Weights of a small mixture-of-experts language model, trained from scratch on English Wikipedia.
Size: 8 layers, width 192, vocabulary 32768.
Below are experts of layer 3 (counted from 0) of a mixture-of-experts language model. Rows are named router (the router's row for the expert), up (a neuron's input weights, with its number) and show model dimensions 128-191. Each number is 128 + 32 x the weight over its row's rms, rounded and kept within 0 to 255. Numbers have three digits each.
After each expert's rows: a language model's description of what the expert responds to; "comes after" lists some tokens at least twice as common just before its tokens as in all text. This comes from a sample of Wikipedia text that the model never trained on. Tokens count by the router's weight.

# expert 30
router:182141175121146225096163190116124088147131140106134212077072100115172142130070150116127125153082105124082139132157130123058092170117164107101090153148062145098200098096153153039111127186132063
up0:163152147141063146078133202201057141177094130143149103120137141134198134128160155089094142074176161144147152120138155118144121160141055212186125075163109149131167147074127109139066127122120129
up1:149131117132156146110101077157153133079121094105117085108137166153115090099176122136202121135183123138143053139115086180121050143130196124152134095165100111111139153139119117109135098112153109
Description: Verbs and the preposition to after a subject pronoun or to in narrative biography, such as wrote, received, finance, performed, won.
comes after: " to", " he", " He", " and", " who", " also"

# expert 38
router:105224134116147190081146091118137184107171076173167098118071118113131129129141156121124172090092152107123128131166137162102123161090188155150102172148152167082059116145113108159104162104169096
up0:148169115103078166149130114114114120157045112101075101150103113141154144137065115150095099138140142099180032081006104144094110135168112087146151089094133148097155173137142157072119153137161140
up1:190094088064140156123148146108083114116145171098180185131080179110194142145142116132136117148185092163129134135106069158106122113198108124178117171148151129147124130156127131140165100116101056
Description: Ordinary nouns and adjectives inside running prose, often ranks, directions or abstract words, such as first, vice, South, option, advantage.
comes after: " a", " was", " and", ",", " is", " be"

# expert 11
router:134148071118139083158110084153064114085162093162077165173192099156114166056096106110108116110100100141216142170096110151133081158189122071137156093126211098152134166089054166169145147135118136
up0:066116110087071131130150128166115142129080186106077143139095182162123161144153101146087121155146110155105177114091098148134084123115125164131147090086086148156115153124144141120066128124087146
up1:124142076064131132176147053106115102146086146135164142120114167120114118087133136135173169107141082101145107081116140046116132054103140082162110147131098192150109154136131087120066111076095085
Description: Line breaks before new headings, colons after labels, == heading marks, and ordinals like first, next, consecutive in sports results and infobox lists.
comes after: "\n", " the", "N", " Country", " a", " his"

# expert 59
router:156063095225161123133101092132124155138147117121110146077187111140129142110141108111099097163129066138174098119134139111163171143198157143085072145106125148123144111190162156157103154149157097
up0:145109088122157105145120141166117148092148144098131105112065108121131133088130154107155156134120138093113219131108131079137100149142087109131112178161090123134133140139180163121165140084131061
up1:153104110142078198120110151151176103102085154162161144179078126093170198130072125109143143106138142159109142101108082113166126086110137158103108157116128167088103151126174103105117031194100106
Description: Articles and possessives opening a noun phrase after of, for, with, by, at, mostly the, also a, its, their, his.
comes after: " of", " for", " with", " by", " at", " to"

# expert 51
router:179182101155122192134112093067163109112161164114161100145148178166146127117114123084163153081113137144068134085131092150113133078096164123126087076141164118099121108156138126115154125060149122
up1:099138160109165064197103172165146073122123118115073113077068140045042173105151157159117117083166133138115097132116151136133089145168134100112164129110064142122110140106129141140143131116093131
up2:045150130103087189161090139107131119168104110141131127131142112098140124121089130097142137180101137110140099124070152138184181186130110165073091155099094124107124159167087167139079132089105113
Description: Adjectives and adjective suffixes describing kind or colour, such as black, white, social, medical, -ical, -ous, -astic, in descriptive prose.
comes after: " and", " a", " of", " for", " or", " with"

# expert 9
router:121135069126168159198203108151155137141116114144117063153146177142135176110135167089151111174098108125082168115155143133141097141115083128160144116084139120117103151139115190163123112111156117
up1:107122133106133123152137110155135071144099158161127142185133107069168104199112117124164097176172145130097070150172107095182104145159092093183173106221157145125128162130138138174133119187152145
up2:109130142165128143107099176049123150139113125181152124142208102143077119133078155113197124141148121119179132083122149215169127145166140123097134152133131143107145129086135132128143071117160139
Description: Blank lines and words right before or inside Wikipedia section headings, such as History, Career, Early life, See also, Reception.
comes after: "\n", "==", "===", "See", "====", "|---|---|---|"

# expert 57
router:104165202160155092127149175153149143110141082108119148161115110106176187103159117125090114110101148113093106117133184066104082169145140116179137113139088099151117108152113160183138113143162133
up0:117111168102072152171152108123038167137111173117156124136123122105187145160123147115170171156150132131125125145128086149131180066182094182155131122108092163130105192155121141145131078080149104
up1:128131156192044174126121123073105103157178169101156151183127094180138157163097154113150151146126135114146064098098143096178117145144119094088161129108120123089180144093099142115143174126124102
Description: Numbers and position codes in sports tables and match reports, such as points, goal minutes 69', scores, and positions MF, DF, FW.
comes after: " |", "|", ";", " /", " (", " –"

# expert 61
router:140125125138178112131126083102081106080120202103110140105145107156108253115165150118076133104132099162140161132161181138159117111158057155174108143127192127099106145132099135172118057168124152
up2:109136100153110120110100081128157081147176135160181162205123149143131117104114130094118177142171160135135083148125076208152165059108133124160087086138088096165191167167106094152109139108157112
up3:112150134141115116180139120087114189064137151118146171140122161088132130118101116105151097043056107074113188204146150083169133145101152149128205154128132153136130169137147118097143164163098100
Description: Degree and minute signs in map coordinates, plus math symbols such as +, −, $, _{, as in 32°42′31″N.
comes after: " (", "\n", " /", "–", " UTC", " 1"

# expert 32
router:100108074105153053139075094168142175124080148137154131135165107133177191112173109131088135148135179138058134092128140118120159109127161086203146130120075162124096109130071131119144122153133106
up2:233148093094104116103102120107183143121106103137096144142139164085159166167139206107181121138116105133135090203068159076096131169110143107143158103107140156134142127149114152103186107185126131
up3:096103154096150130093140120143109168201097094119059127189164100100087111115147151124103137147110157074135124161117158182142135163158092131157144133067125153108119115153120207184214158137192114
Description: Whole-number tokens in sports statistics tables, scores and coordinates, often between pipes or dashes, such as 8, 17, 43.
comes after: " |", "–", ".", " (", ":", ";"

# expert 12
router:055164085122171158096118031137091040088129111127121146116155120189186080170095157141153129089115099151134113130117132150163171137052151147129098101132126150135132148064134134111128143055142134
up0:128132145066147169098152150086141160101152117066139173136102120123106144151156144076171132150081123124083138092114111154143130152125183107138086165117131111130050100124153136177114093142115152
up1:108098130136108145151142136153135145131105122179139072132089125152064142155148129118129119181114208109124099140060118148060120135091169165094146124124135158098092137094103149132141166136073137
Description: Nouns right after the, his or a possessive that are usually followed by of, such as role, period, cancellation, census, film.
comes after: " the", " his", "'s", " The", " a", " first"

# expert 62
router:093029092109091086107036129158098103143065147127166098126107113066092161125138146106138091215166137139085131159098173113157080093149135124172146086121165179073131053060101101126165164100128117
up3:131138186128120118119170146081123105156091154129078123126175118160124085154098116193123123085145127079107164100149125172136131163113078111113125086177063154133104156145131198194104050096118156
up4:178132129140186120070119100109099124184137163110147115127136088130172109137135125104133174100064139117086099124176156121133114145203127146124069209159101135133091117143099125148122142139143093
Description: Digits following decimal points, subscripts and separators in formulas, coordinates, ISBNs and measurements, such as C_{25}, 0.0, 26.5.
comes after: ".", "°", "′", ",", " $", "_{"

# expert 63
router:120147127122184141093152083090082135132134124152158080129089161160144155095151145185115171110148087122133103097173140181191104145120130112171153072187161093152124103173135108150111085130164098
up0:176109086117169120087120113101106153115124143137084158209103111129116119145092145143111085080124088149127140160144094196122085119074175102064160116081094121158162151145104109171124080139137160
up1:121096107083139186123160081139141086117075103133137060105074162134070097139065159140102164136113148157129130101148085131071174138155151211090126134136068124172118108101078168099107101137146144
Description: Second halves of hyphenated compounds, such as multi-million, north–south, Blu-ray, plus raw bytes from non-Latin scripts and table markup rows.
comes after: "-", ".", "–", "/", " a", " ("

# expert 13
router:136230122099112123134196123082187169143127138132119115119129133114088085125179115122167084099088123131090147091100191118111208200080181115142132123156068157153133191123179110163161115113137059
up2:121114092084060177133087148102155125131107119181174048090106095057169096131094126099125160119146163088177136179096084077057123114127133172143140143148084139119178164163143140067102114191114101
up3:180146167116085166153152086056132174151134165110181114134105069128151097167156183091113180103126131069187116109122130067134129141110146121171122196129188135140157134148113158041122096114080081
Description: Nouns for offices, roles and organizations after the, his or a name, such as Governor, coach, team, President.
comes after: " the", " The", " his", "'s", " of", " United"

# expert 46
router:098142121123139054158131131119115099163130062176210141121099116144108148176170172169102179141141154111089093145098135160157089139123102171155123066148157215159134110085130095124105120153193126
up0:126134109150112124054124135143115079116187104102128136111095106124137129111138132137191101120187119144107091149041093134147140126146108034094117112094129075115116122130171099224128097167144145
up1:104108111107134124148118142124137151165125135081137152169149145094073129107094159126205126150122119172132127069113145116171048121188107076133103130067117117162175107112130135123110149086161087
Description: Byte pieces and letters of Greek, Cyrillic, Korean, Chinese, Arabic or accented text, plus odd capital-letter pieces in acronyms such as PRI, EDO.
comes after: " (", "S", " S", "C", " C", "born"

# expert 48
router:083133149189084157123141069071098107135129122124060121104150152127099174159110139134134111162140056136180153136061097140087196136156095155135069125122077162163160150134097146132146178134077123
up1:166136132135057140136123118159184136141133144167141157116175101064125034152143083185081119071137156063134136128121087101128137130098104073142125065164115167158108147136163114128085079132167118
up2:128102147164104149139163076107098130169056111076127138141120156142110143111143159124186128174154115182142144134169124173123122114136135114137127116112098133100095221170104067141125080095118120
Description: Line-break tokens after a sentence-ending period or a == section heading ==, plus sentence-linking words like However and There.
comes after: ".", "==", " ==", "\n", "===", " ==="

# expert 52
router:104148150153201095141122130090108108165219119112104090064089124166128133112117191115053118110108092141220162103107074153157168103141132162125153122160155103142175136014118160209119141148143125
up1:139144117166165155079116110106157099152161110095152130131086174110083112117156112102159148148104120152094162179134175135051117080118124163105090132125162117089029088180128143160113114147152174
up2:138116103115135132117133041149124147111162101136119159112159095118127141155128152153182134109151104151135063062071113163090151139159134110102140134143134146093109101136147043133057114169102122
Description: Line breaks ending list items, table rows and reference entries, mostly after a pipe, parenthesis or semicolon, before a dash or pipe.
comes after: " |", ")", ";", "%", " information", "\""

# expert 8
router:203020129141106160115120056118175129059113177119156215111128143127168108155120113174114113167103042164177143083081172159149173112137110135143145107159105114111113129139124130207138153154148178
up0:110169141151111174073162133154162129137084142144143120165159120140081124133111221200076079128156138134135111115100123147182110133097152167141100129146176085137149154066153115091179125127150077
up1:195202141109141092055144128150183178076099125091162068141132166177114102135117088172180150171135200167139158098141139117144146151134104194157137186120122139106115179154119072084099096128164135
Description: Conjunctions, relative pronouns and subject pronouns starting a clause, often before a verb, such as and, which, that, he, The.
comes after: ".", ",", " that", " where", " but", " which"

# expert 50
router:175132156138104145122090096103050049126144151084114100089120139116096149085106135123139142101156087131153077161112201124122102163189140183139079137129092110113122108119094154163088118164138185
up1:127133067171098127128179076130106144114132128140127130156188097159070099143086097183072172168084167090105143107122137097175176140126076137118127134137197056123119108122133129193165082115084115
up2:118138117097127146130159088129094165115116161139105074121128151153131188120127202162104136091156132125105127135112052130106111106120094143134175096082126111106125177124138083081165090126169119
Description: Wiki section-heading markers and closing quotation marks, especially around song and album titles, such as ==, ===, ====, ".
comes after: "\n", " also", " career", "W", "History", " life"

# expert 20
router:140113123162123105120148163096183127095128143129102131085103090135159166060152181059060174177134159144107131139125099088108104082132181116185133166146152134170113115147098108136178134141138108
up6:202160175046086134173164109119085088105106098120193158130098147151106153114105121130197161133150118142122114048088137149122102082142131119086095149130121103135105128143124154075120117115137107
up7:156133130151085138117128139186090164150115066077086108104177178104124143096130126139170141112122104101147081134139131131153183104092089101154142116131080118191145076127226153061077124109140098
Description: The preposition on and the day or month that follows in dates, such as on 21 July, on December 4, Reign:.
comes after: " on", " |", "On", " On", ":", " Born"

# expert 56
router:042193120141092189158122087145133114074149120128137155113124114153140102095159104120105099186154107157122133139057062169103073166091177132173139158178184146118082116187135112179134179061065100
up0:109141110142115089123074102138082093140098149128083200092093116095123173105051102134156122113113127123104164124094125057120145064083128096120129124089115046108094129135153092135129096152122115
up1:169098142083179152056128151050154079164144125128089135108080192100148151181161128116121159122069143116115145152151129097122127104099071124127092122097116128190154123151135080148106126143214126
Description: Hyphens opening infobox or list lines and joining ranges or compounds, such as - Genus:, 1924-1933, Greco-Roman.
comes after: "\n", "\n ", " non", " co", " re", " Al"

# expert 37
router:137128172117141205062119077133110127180121182105137181141096114112155142098093122138118098127140154138224097161126181091128164159178127109118107194105076132130136143138136151173113157148173131
up1:134137129083176127128113144174127091126185108124206058191155154120089125128095130105139092139098156158107172077128099179145073062160131110081156128133140084149150128184177111102114140124141133
up2:091134122125088136121143194070192148121149159141136085187124124043145085178142151102211129122131118106104104034144116097125137147166159106108087040089045092153118125159128171146146149155148146
Description: Main verbs right after a subject, mostly a surname in biographies, such as was, became, remained, died, lives.
comes after: "\n", ".", " he", " was", " and", " He"

# expert 53
router:130150122140128123147120128145110182137097167112060119098145083148114121104190116052090132136072145146158116121131153122169142139087143110183124139117100127120077095147131113115105136156159124
up0:149145099136128143168082105124145115079077138087161132153134158095142103107108152124161116117182163104073122127103159137191111152137109173125109184103142083061156129103122199134126100079079184
up1:104130105133146120127142076116145086154135104110121153176146095135077168115064092113108110116148094126199121170125130107206119135139140140094091100104127211153155167082078151180187204112129129
Description: Numeric and blank cells in tables and stat lists, like 0, ½, %, $, plus Binomial name in taxoboxes and column labels Pts, GF.
comes after: " |", ";", " —;", "%;", " 1", "/"

# expert 39
router:115228134025121149152154125059168095136132097098147110089167136134145132197147211114125092134144185134184098115161077115086137107162138162168170158165173066091104062070160115137107155094106100
up1:115157122143091171185164150148067092169188134136148147142124072073106114075147134168147145152146136143117119086107126143137133120170101118110114183147136186125141141156159057136107119121148111
up2:059103211120071169149104093136203115133089074128124091146160105077101127153122127101152149096106143099105090153073095142131090137078099077079065176119136079142089135066138153139139182215098091
Description: The -ing suffix and forms like -ising, -elling, line breaks after a title's short description, and well or much in as well as.
comes after: " =", " as", " October", "/", " September", " so"